Below are experts of layer 6 (counted from 0) of a mixture-of-experts language model. Rows are named router (the router's row for the expert) and show model dimensions 120-159. Each number is 128 + 24 x the weight over its row's rms, rounded and kept within 0 to 255. Numbers have three digits each.
After each expert's rows: "comes after" lists some tokens at least twice as common just before its tokens as in all text; "mostly gets" lists some tokens that are sent to it at least half of the time. This comes from a sample of Wikipedia text that the model never trained on. Tokens count by the router's weight.

# expert 153
router:140110172144097142168152099157092168159130114131101142089091185138102095134140083147136132142107156161123105121083149076
comes after: " (", " \"", ".", "-", "/", "==="
mostly gets: "N", " N", "B", "J", "TV", "Q"

# expert 210
router:102144148078112123141142154101157125137198105122150124139135164158132175139145143143151147182171123135113119131150164136
comes after: "–", " ", "\n", "===", "-", "=="
mostly gets: "Final", "finals", "final", " medalist", " final", " Final"

# expert 186
router:157105161093153108138157131114141156145166156088127144147116122143166111120131123084185132114119152178097124106121159158
comes after: " ", "%", "0", " —", "3", "4"
mostly gets: "|---|---|---|---|---|---|", "|---|---|---|---|---|", "|---|---|---|---|", "|---|---|---|", "|---|---|", "|---|---|---|---|---|---|---|"

# expert 223
router:129096125133075111098165114106110102137116125119138107112129100181156110128134118148099102143118135099096093132111137108
comes after: " the", "|", " by", " on", ":", " ("
mostly gets: "Music", " BBC", " Los", " Platinum", " Best", "Billboard"

# expert 163
router:126142159148137079128135149125138153067128083146156148143154165125099143124151079048092119085139094097137125123150110139
comes after: " was", "\n", " is", " were", ".", " be"
mostly gets: " According", " able", "According", " arrested", " unable", " buried"

# expert 84
router:159116143191092135096187121177145132143137109137101149170147112108131105142132146124142141161133126100122119101148114143
comes after: " the", " (", "-", " \"", " and", " a"
mostly gets: " C", " c", " cor", " circ", " cred", " Cor"

# expert 125
router:149100155099122124147159183116105155154095184118138153180068154152089134139090124154108135147144133120154135161104119148
comes after: "\n", " on", "-", " is", " of", " List"
mostly gets: "Area", " Historic", "Location", "Senior", " railway", " NRHP"

# expert 228
router:121160142126110088145143132146145183116156091109096156105091137151145143106138146098157138112120106123127138159139145126
comes after: " ", " %", " Votes", " Candidate", " Team", ")"
mostly gets: "|---|---|---|---|---|---|", "|---|---|---|---|", "|---|---|---|", "|---|---|---|---|---|", "|---|---|", " ±%"

# expert 24
router:137107121106110147114184141140109129117160136120091119100083146149129127088110144143129140110133105128073114137114135104
comes after: "\n", " (", " M", "M", " C", "C"
mostly gets: " CP", " AR", " FI", " MP", " CO", "UC"

# expert 242
router:084120170130113105108154103137149140111125143155145158131099153145132162156145110085163143140159154119086165119173132127
comes after: ".", "%", "0", "8", "6", "4"
mostly gets: " Votes", " %", " households", " Density", " census", " population"

# expert 155
router:113158127139158128117132144143111112139126120148094112120160101129100134135141095164101122127123126116100142133157127141
comes after: " and", ",", " of", " a", "-", " with"
mostly gets: " equ", " med", " gen", " po", " Clade", " inv"

# expert 53
router:122101114111167131123132137131124141114114106075122144156061082122176100160112120109118114112126165109150122142134139113
comes after: " R", " D", "R", " H", " L", "D"
mostly gets: " w", " gu", " Rick", " David", " Tom", " Jack"

# expert 18
router:151118093123095105123159091127089101069093191092124138128131117120104097165104119198139129132146143166112116123074068145
comes after: " in", " at", " of", ",", ":", "|"
mostly gets: " Santa", " Mount", " Saint", " Puerto", " Fort", " U"

# expert 194
router:146110124130146122125210123115139138123134116126140131130161110119124139103149171145128132136120149159116093122098155137
comes after: " of", " with", " and", " in", " \"", " is"
mostly gets: " my", " any", " Your", " our", "This", " an"

# expert 13
router:139106115118113109181125147091144073081098150133140124126085153159142116128097126160111134109078147073129162119108113131
comes after: "\n", "ville", " County", "on", "ton", "land"
mostly gets: " &", " Clade", " (#", " •", "===", "===="

# expert 109
router:106139132118077097190153145128151130152128137175105100108187162147077111111130141120124149070128132128113111101141154105
comes after: " a", " an", " first", " American", " mathemat", " A"
mostly gets: " politician", " footballer", "ician", " Actor", " member", " Actress"

# expert 215
router:124154117116115123182130117117168111100154122112102153142119143140160142137114089139092130155153129194096165157146161100
comes after: "0", "6", "5", "4", "3", "7"
mostly gets: "%;", " —;", " ×", " metres", "',", " •"

# expert 135
router:102150154132166157159103111097127104109131138099151148146125103105093200142092138119140093166121116136134154158119160156
comes after: "|", "0", "1", " Total", "8", "7"
mostly gets: " Candidate", " Turnout", " Votes", "Scientific", " Pld", "Gls"

# expert 166
router:141100134112142080097149134136127190137139108135130149175152101127137150133154136151109150123128142140162101130154151154
comes after: " the", " \"", " of", " (", " and", ":"
mostly gets: " sub", " o", " sing", " sand", " Hind", "And"

# expert 28
router:104102116118127140094094113134150141142135106167176135154134118129137152118162108124177108100081113127117114161124166118
comes after: "-", "1", " the", "–", "th", " mid"
mostly gets: "l", " part", " sl", " medal", " Ul", " end"

# expert 10
router:128171138124131137150105127141096112072104166095138124135157127129155106124089156151092092102138125124100120128094088154
comes after: " in", " of", ",", " the", " and", ":"
mostly gets: " Ab", " Nor", " Mor", " Sab", " Abd", " Ib"

# expert 67
router:128148147114127121131154155150106169130149091132117124165138130098128105162102129139071152109162142095181145070138145153
comes after: "-", " (", " a", " and", " \"", "^{"
mostly gets: " h", " dev", " ev", " qu", " rev", " ren"

# expert 176
router:097113116142178104137140132130136139121122102117103147134147144104111145136154133109112151118150137114110150141160145120
comes after: ",", "′", ":", "0", "1", "°"
mostly gets: " increased", " gained", " received", " earned", " million", " increasing"

# expert 26
router:158114113115136146086093099119072156121157130133131105146120136172171126168082162113132094121141092154123096126133141108
comes after: ":", " |", " L", " S", "|", " V"
mostly gets: " Slov", " Alf", " Š", " SV", " Lud", " Alb"

# expert 95
router:134132151137133089139119115101123121163151121087189127133133128083136157096122114150129108145137133142110129133111114120
comes after: " |", " in", " won", "|---|---|---|---|---|---|", " team", "|---|---|---|---"
mostly gets: "|---|---|---|---", " during", " won", "During", " During", " consecutive"

# expert 48
router:128095113121164119133134097147120149139127157132108114115134116092113133146118095142118162148110131099123106128140138126
comes after: " (", "\n", "===", "==", " \"", "-"
mostly gets: " comp", "P", " rep", " R", " M", "M"

# expert 29
router:166112100155150122113111134111134153138163107113145154109129125069155147064091161159144120126194153116110138099128119131
comes after: "3", "6", "4", "5", "7", "2"
mostly gets: "th", " second", " Th", "′", " third", " th"

# expert 33
router:107146172161130135093117138152108146152145108096091133119154096113126134117080109138118111098123127134113109132125196126
comes after: " S", " N", "S", " s", "°", "-"
mostly gets: " sc", " Sc", " th", " sat", "Th", "sc"

# expert 165
router:126160134144158129104117152099155127157164147145125137135090140118099126122121141091161162165170151102136138139163150173
comes after: "==", "See", "===", " See", "Personal", "Early"
mostly gets: "History", " Candidate", " ==", " Votes", "Career", "See"

# expert 56
router:094136126197146143160046126121124121121165163113151132095109108087129144111093158081142118127114095104124150147134092116
comes after: "\n", " Party", ")", " Candidate", " Votes", " Win"
mostly gets: "Senior", "==", "|", "=====", "|---|---|---|---|---|---|"

# expert 226
router:118110110099151108155123134131146136121141137055157097180098162122125124137126150148137130184155178142154128118142142133
comes after: " |", " ", "–", "|", " +", ";"
mostly gets: " GD", " TBA", " GF", " —", "|---|---|---|---", "½"

# expert 65
router:133111091117093137083175134131095128116151129111096128127095111168116123147107111183145145116130153137097101108155168126
comes after: ":", "-", " (", " †", ".", "="
mostly gets: " www", " Rh", " Zh", "Sch", " Q", " vir"

# expert 89
router:139122108141118154085113141136123133167128124125100133110098137093153125130141108129128104075121170123132126130100122107
comes after: " K", " Mc", "K", "-", " J", "k"
mostly gets: " Lee", " Krist", " Ke", " Josh", "H", "ZE"

# expert 117
router:104178160160121146201157170152139160111110137131104133137130153125094150123149074096116122120118125138124103121133073104
comes after: " was", " is", " were", " been", " be", " are"
mostly gets: " built", " born", " named", " known", " Preceded", " awarded"

# expert 93
router:155141127118117129134109107145178117082096140132108096132149127085163152126166136122134126125098157112154112146157128133
comes after: "0", "3", "1", "2", " ", "5"
mostly gets: " —;", "|---|---|---|---|---|", "|---|---|---|---|", "|---|---|---|", "%;", " |"

# expert 229
router:146135119113123118117144147120107154110092145125153135151148137166136140121135122118153119143096099099107145132125125119
comes after: " was", " and", " the", " a", " is", " were"
mostly gets: " b", " came", " come", " mon", " pe", " goes"

# expert 189
router:143102131148159073135160112160082127135125132151141115137128091115149135108113131135153163114145117145112081118118121121
comes after: " of", " in", " the", ".", " to", " from"
mostly gets: " these", " These", " this", " new", " This", " oldest"

# expert 211
router:157142184146130137124163135112152153144131113147149123090129089124143109126101155137102131166132126118088126088149141175
comes after: " of", " and", " for", " Minister", " on", "ing"
mostly gets: " social", " Social", " financial", " civil", " Econom", " ent"

# expert 34
router:093103164102129138130128070117122116097125110119111119103117088148116165114178094120118092118148171153136153122180171147
comes after: "\n", ")", "%", "%)", " votes", " Votes"
mostly gets: " Density", "|", "DST", "|---|---|---|---", "Billboard", " median"

# expert 42
router:106115096121154116127173176122099109111117109130122165103085116136101110144117143113142172090074137173110117170114132104
comes after: " in", "'", ".", " by", " at", " to"
mostly gets: " his", " some", " until", " whose", "During", " same"

# expert 143
router:140118108124089143155108110094166118149125127108073092148128101144170117111108124120089120125106138147113107127106119113
comes after: " \"", " |", ",", "-", "|", ":"
mostly gets: " Billy", " Johnny", "You", " Mr", " Are", "My"

# expert 222
router:174103143133123133117186137113138143129128070122146141148153099139111101119097116175108146168089129135092118108163097146
comes after: " a", " an", " the", " and", " of", " for"
mostly gets: " un", " Un", " ac", " non", "Un", " Non"

# expert 83
router:126109094122130108152158137158126130154111124139128149140164124146077121102106119185124145138100160141138117123138115117
comes after: " the", " a", " his", " an", "s", " its"
mostly gets: " though", " newly", "though", " own", " highly", " portion"

# expert 188
router:114134110146112140081109134094110128101161194172147144122126130150121145168150136103075114139137105103100157106115126093
comes after: "-", " |", ",", ":", " by", " and"
mostly gets: " Jean", " Mr", " Fran", " Sir", " Laur", " É"

# expert 254
router:126063133130113130099128146131087100114150140137122144133057076132142106136161124123131137112100133102136115114129142199
comes after: "\n", " Arkansas", " also", "ia", " Manchester", " -"
mostly gets: " =", " †", " Phylum"

# expert 151
router:151118105122098101132132108104096101093108149101123113137089112097145118136120208159144096122139131145134107094173071121
comes after: " |", " at", ",", ":", " in", " the"
mostly gets: " Robert", " Alber", " William", " John", " Pittsburgh", " Minnesota"

# expert 146
router:128183110139072160112129130098112117145138193129136173130136121159116122128117140109175107140089116148130126144099109144
comes after: " |", "\n", "|", " the", "===", "===="
mostly gets: " political", " Democratic", " Labour", " election", " Candidate", " Conservative"

# expert 241
router:121106122112147144138123141141135135099119103082165121128099110127096113134090187175125127155100171088125134155184132104
comes after: "-", " \"", " (", " the", ":", ";"
mostly gets: " K", " P", " G", " W", " g", " k"

# expert 231
router:126145148129143112116089124140084077140099143169127126157156147099118133153140126068145123130117124152103133089141116124
comes after: "1", "0", "2", "9", "8", " in"
mostly gets: " today", " century", " Nigeria", " addition", " respectively", " Ireland"

# expert 133
router:106134114173136110128091158110121142113146105155129160137117124120132123157160114111137131092088166139083143123138124079
comes after: ",", ".", " However", " years", " announced", " time"
mostly gets: " when", " until", " However", " because", " where", " since"

# expert 106
router:137127136098127173120175149102127105100118147083094118094117153123132136078157099154136133099121139167149156142139148093
comes after: "0", "1", "2", "9", "7", "8"
mostly gets: " Phylum", "oad", "″"

# expert 201
router:111110140117124103169149156145116139125119118157112144115165089127084112115089161129145103146123129147128155119128150115
comes after: " the", " a", " his", "s", " The", " and"
mostly gets: " mathemat", " post", " book", " novel", " word", " screen"

# expert 196
router:182134111143104133103118148129117119142112135129161187129122137143103139075128137142124174071145117145138092126095138140
comes after: " B", " b", "B", "b", " f", " F"
mostly gets: "achelor", "ymn", "ount", "ber", " chem", " bus"

# expert 75
router:137110104103148127083120096125127151130139130128154109131205103111128129132129122153140167136107141148128123149127162138
comes after: " \"", "-", " the", " The", " a", " '"
mostly gets: " o", " t", " ch", " te", " p", " sn"

# expert 119
router:119146165107119104167124139152068118090155132144099090098125124175087122170164103149108061131128134176140138123146132133
comes after: "-", "2", "0", "8", "7", "9"
mostly gets: "″", " Clade", " Phylum", " census", " classification", " UTC"

# expert 237
router:148123104127161112125096098130091112151105137166118135150135096186144123099108155103084136120137117107166118153127131117
comes after: " the", " V", " a", " v", " The", " c"
mostly gets: " dem", "Dem", " bl", " Conf", " Af", " batt"

# expert 246
router:125129109131136141186129159107083138099129127136087178147131162112130115174136102128152150130126155103113128097114105094
comes after: "\n", ".", ",", " is", "==", " The"
mostly gets: " However", "See", " These", " There", " Binomial", "="

# expert 76
router:137102099158147076094140139120117116113089108133102093081124125152161124137139075146114129097118140172156102120133171150
comes after: " V", "0", "9", " S", "5", " U"
mostly gets: "ri", " vis", " Tri", " Pri", " Lo", " tri"

# expert 105
router:120133097123074148083162127135123134131161122129132130155123164128105155100141053171082125062112126134126099134161116162
comes after: "\n", " |", " =", "-", ")", "idae"
mostly gets: " †", " Binomial", " Born", " \\", " Genus", "frac"

# expert 107
router:142124146143128117105130144121113162093109104094154121155138087136125069133104172155111124167129142098131149101108120098
comes after: " the", " a", " The", "s", " his", "=="
mostly gets: " dr", " s", " manufact", " pri", " j", " fav"

# expert 96
router:104082081136078158116103121120102157139185129100133099133129153130171182141110195099093109121102123147111123118130153089
comes after: " |", " (", " \"", "-", " the", ":"
mostly gets: " F", " f", "F", " ref", " fr", " Conf"

# expert 52
router:109154120136140142123174136138114164160103131142135153124145138112140137142158151095154151133141144115138150137118136113
comes after: " of", "'", " for", " as", " with", " is"
mostly gets: " his", " their", " a", " its", " several", " this"

# expert 20
router:079138107151140072152153152109185146123134107133125169131138156105101139144125127098109160102142133147128081099121167117
comes after: " a", " is", " as", " was", " are", " very"
mostly gets: " well", "ically", " very", " much", " strong", " less"

# expert 193
router:105136131107095158125105120126155156127178119098186128110137153149149191112157094134168145100133102137169154115138102089
comes after: "\n", ")", "3", "4", "0", "5"
mostly gets: "   ", "|---|---|---|", "|---|---|---|---|---|---|", "|---|---|---|---|---|", "|---|---|---|---|", " |"

# expert 221
router:123112168140112154146092136099116164129124104130159156111111146107156142088120109129145101073157111091147127118124151137
comes after: "\n", "|", "    ", " Year", "Note", "   "
mostly gets: "   ", "    ", " War", "|", ".;"

# expert 80
router:117130108125146093124130103158135147110099124092117165137133149143111120135169172125101077089155134164129095115106152144
comes after: "'", " at", " in", " on", " of", " to"
mostly gets: " her", " his", " their", " pros", " uns", "s"

# expert 207
router:164118157121128123093157163173114108107136123159127139132131128121143110124151167095128112113083133147117125144062091121
comes after: " in", ",", " In", "In", "|", " May"
mostly gets: " (\"", " (", " [", " (/"

# expert 240
router:095145157135092112167143176141126121169162146130134157116094120157124150152135137115108077127143115131116167127059157103
comes after: " |", "-", "|", "(", " Best", " Directed"
mostly gets: "Personal", " Coordinates", " Preceded", " Score", " Nominated", " Votes"

# expert 73
router:090176139167121147133109142095138111126140173166103112153113117121126149141086106160146128097131124107139116130101148103
comes after: " |", "|", " (", ";", "-", " –"
mostly gets: " Votes", " Candidate", "Scientific", " Turnout", " Synonyms", " TBA"

# expert 212
router:165081144054150117120161150120123142090126144142140124128124146118178126154119121161125113098131115139167147121093100120
comes after: " /", " |", "i", "4", "3", ":"
mostly gets: " Animalia", " (/", "ง", "の", " (#", " ("

# expert 126
router:093124114113107151142128113132135117106139121122128129127169132120124177136148131122120091154127131105133123100155125117
comes after: " the", " was", " is", " first", " as", " were"
mostly gets: " releg", " election", " tournament", " league", " winning", " nomin"

# expert 245
router:100104127115159111182090177096173164130139075168114152150139114117106122066120103140079165072099143120087122151106082142
comes after: "0", " the", " end", " during", " more", "=="
mostly gets: " during", " early", " late", " During", " per", " around"

# expert 159
router:132105138145121132128179117152084130138115138118151139089158146128146162105144126103085121099093125112142134096084161148
comes after: " of", " to", " for", " in", " by", " with"
mostly gets: "The", " The", " the", "the", " Royal", " annual"

# expert 238
router:137126098126117122121121127140151160092132082156157096159090136125158131137117110128136167173142126141131157134104109095
comes after: ",", " he", " to", " and", " she", " who"
mostly gets: " asked", " tells", " saying", " reve", " gave", " allowing"

# expert 78
router:141152129151102106127094148114083129161093167148138135125126127127141135124085099105124117144118124145160127114097133093
comes after: " the", " United", " of", "),", "-", " a"
mostly gets: " National", " military", " European", " Conservative", " Army", " World"

# expert 90
router:138170101123137143120097140148128117120156142161131116137098092161135126088159133126104081112133143113110140138131161171
comes after: " D", " V", " T", " F", " P", " N"
mostly gets: " Chevrolet", "uns", " Motors", " Suz", " Ts", "uls"

# expert 244
router:153139109112117109188095149135123107090153189129101129147134141161122139164088163161138116142146161104134133119162123124
comes after: " |", ";", "–", "|", " Opposition", " Rec"
mostly gets: " Result", " sq", " ±%", " Stadium", " Turnout", " Clade"

# expert 252
router:145164077153122108102085161116100123099079145126132100108118101180142097108132162158138126115133083158117083142124142093
comes after: " K", " B", "K", " in", " of", " M"
mostly gets: " Bed", " Beng", " Kir", " Bang", " Port", " Chel"

# expert 209
router:140151136144115155142133121114142130096166154125154144131064129107159146153138155122102116130118124102084138158162094056
comes after: " |", "-", "\n", " by", ",", ":"
mostly gets: " Chris", " Josh", " Jul", " Kevin", " Abd", " Sir"

# expert 50
router:150108146122123167100173155165124157159168096120121117119145141125119083155115161153106086139148144149140147138116157147
comes after: " the", " of", " m", " c", " a", " and"
mostly gets: " dist", " prov", " adv", " dest", " magn", " theor"

# expert 225
router:116117097110091088151093145130128103108147161150141159119132130103162113142155140126121115125109165130115153125117059090
comes after: ".", ",", " John", "a", "ie", " David"
mostly gets: " Mc", " McC", " Rod", " Greg", " Matthew", " Chris"

# expert 154
router:118152119119118215119126124160132087138105140125116166152144125125149122105129155134121151157123125125113124117128121146
comes after: " P", " G", "P", " p", "G", " g"
mostly gets: " Man", "Man", " Pan", " Shan", " Jama", " Jer"

# expert 171
router:129167126134121098062157081117065098095121134148133134101106105131120129145133111114155081115163118145105121144092142138
comes after: ",", " in", " of", " the", " New", ":"
mostly gets: " South", " North", "South", " Mexico", " Slov", " Switzerland"

# expert 71
router:126173093102121130154120087115164122169121123140179141126184148090105155117167141091109160147147135097156142116146133119
comes after: " ", "1", "–", "2", "3", "4"
mostly gets: " consecutive", " eight", " twenty", " six", " seven", " fifth"

# expert 199
router:091121152140141147171092119141148107114120149141114088148123131146129143145136054143177147150125145129133129119158130125
comes after: " the", " The", ",", ".", " that", " which"
mostly gets: " it", " they", " It", " They", " There", " what"

# expert 91
router:088117174104098141194173181121103121080165117143129163137114173142089107141121127116158138115132134106137134141107096110
comes after: "-", " •", "+", " Time", " UTC", "^{"
mostly gets: " Website", " Location", "Population", " www", "DST", " Density"

# expert 235
router:118127139097153108135146127168139127116087101165139143151157166093110123142152119083185170125176152120111116175116135126
comes after: "0", " ", "1", "2", "5", "3"
mostly gets: " million", " eight", "teen", " hundred", " thous", " five"

# expert 160
router:119116128168158120163177112073115147153128111155139160086136153101138122132163105132091162088161150123116125115161104139
comes after: ",", " and", "s", " well", ")", " life"
mostly gets: " or", " and", " but", " then", " addition", " while"

# expert 47
router:100105189161143145133103122161119121123151164154114120158150154142123137153116117108173128121159124129104097118131161073
comes after: " the", " The", "The", " his", " same", " their"
mostly gets: " relationship", " problems", " efforts", " agreement", " way", " role"

# expert 232
router:104134073113140160106113129068138113164123147138127166120132121178119153152132136135074134105125135088100092090174141108
comes after: " C", " T", " Z", " M", " B", " F"
mostly gets: " Iv", " Tol", " Dav", " Il", " Hug", " Greg"

# expert 108
router:140112117132152138142105106140090143094130097143135113099143090123136134102117150155147125130146147132120057172144176126
comes after: "-", " (", ";", " \"", ":", " Sri"
mostly gets: " L", " l", "L", " La", " Los", " —;"

# expert 100
router:156143128121120139147111126144121140107112150112118161121120123097130164117148135100083149092113103141161117111141104058
comes after: " was", ",", " as", "),", " son", " and"
mostly gets: " politician", " brother", " wife", " appointed", " Deputy", " son"

# expert 3
router:113088097123121121117108114139112134105131166121146098122108124128119100134114114158132168123127142141110105124118104085
comes after: ",", " |", ".", ":", "-", ";"
mostly gets: " K", " Y", " H", " J", " M", " B"

# expert 140
router:108125181108124129143134114144161124075150138161138129127081118132116109085147152086129098131086120116105180159138106076
comes after: " |", ":", " January", " March", " October", " September"
mostly gets: " $", "_{", "(", " £", " (#", " Animalia"

# expert 1
router:137088116158090122113157120115132133158126155105141129136115131148132149114127108097100172133129160145155104144111148136
comes after: " |", " ", " \"", "|", ",", "-"
mostly gets: " D", " d", "D", " A"

# expert 180
router:139105119145113163150064100098123092113116173126109110138189147101116147118101104096170095092109142167132174133121113101
comes after: "1", "2", "6", "5", "4", "3"
mostly gets: ",\"", "),", "\",", " March", " April", " ,"

# expert 183
router:135099148130139066135142120117093133165111143142167105150126140113124118143077150104119142128151112126156096135118140149
comes after: " the", " in", " of", " on", " to", " from"
mostly gets: " Operation", " enemy", " troops", " armed", " army", " north"

# expert 141
router:082136102081126125104142155161160147124110128166154129121162166136118140141147133132128129122155145145072139146145156135
comes after: "0", "5", "4", "3", "6", "8"
mostly gets: " million", " minutes", " lb", " yards", " feet", " billion"

# expert 172
router:093097128131148124126111099084167127145147117120105112133140128121096149062105197151117124160126141130102077119141132139
comes after: " C", "C", " c", " T", " S", " on"
mostly gets: " February", " Oct", " Sep", " shortly", " June", " Aug"

# expert 40
router:140096122154129118178103108135122117131123131114159157123078102097139123118126139104081111107104130123159157170115106108
comes after: "\n", "\"", " Title", ")", " by", " Genre"
mostly gets: "\".", ".\"", " Best", ").", "'.", " USA"

# expert 147
router:135120129154072145131127163117094121131138133112134091122125136112139128112149156125106095132058102120131174137116084118
comes after: " of", " served", " in", " was", " as", " by"
mostly gets: " elected", " appointed", " became", " Succeeded", " Deputy", " voted"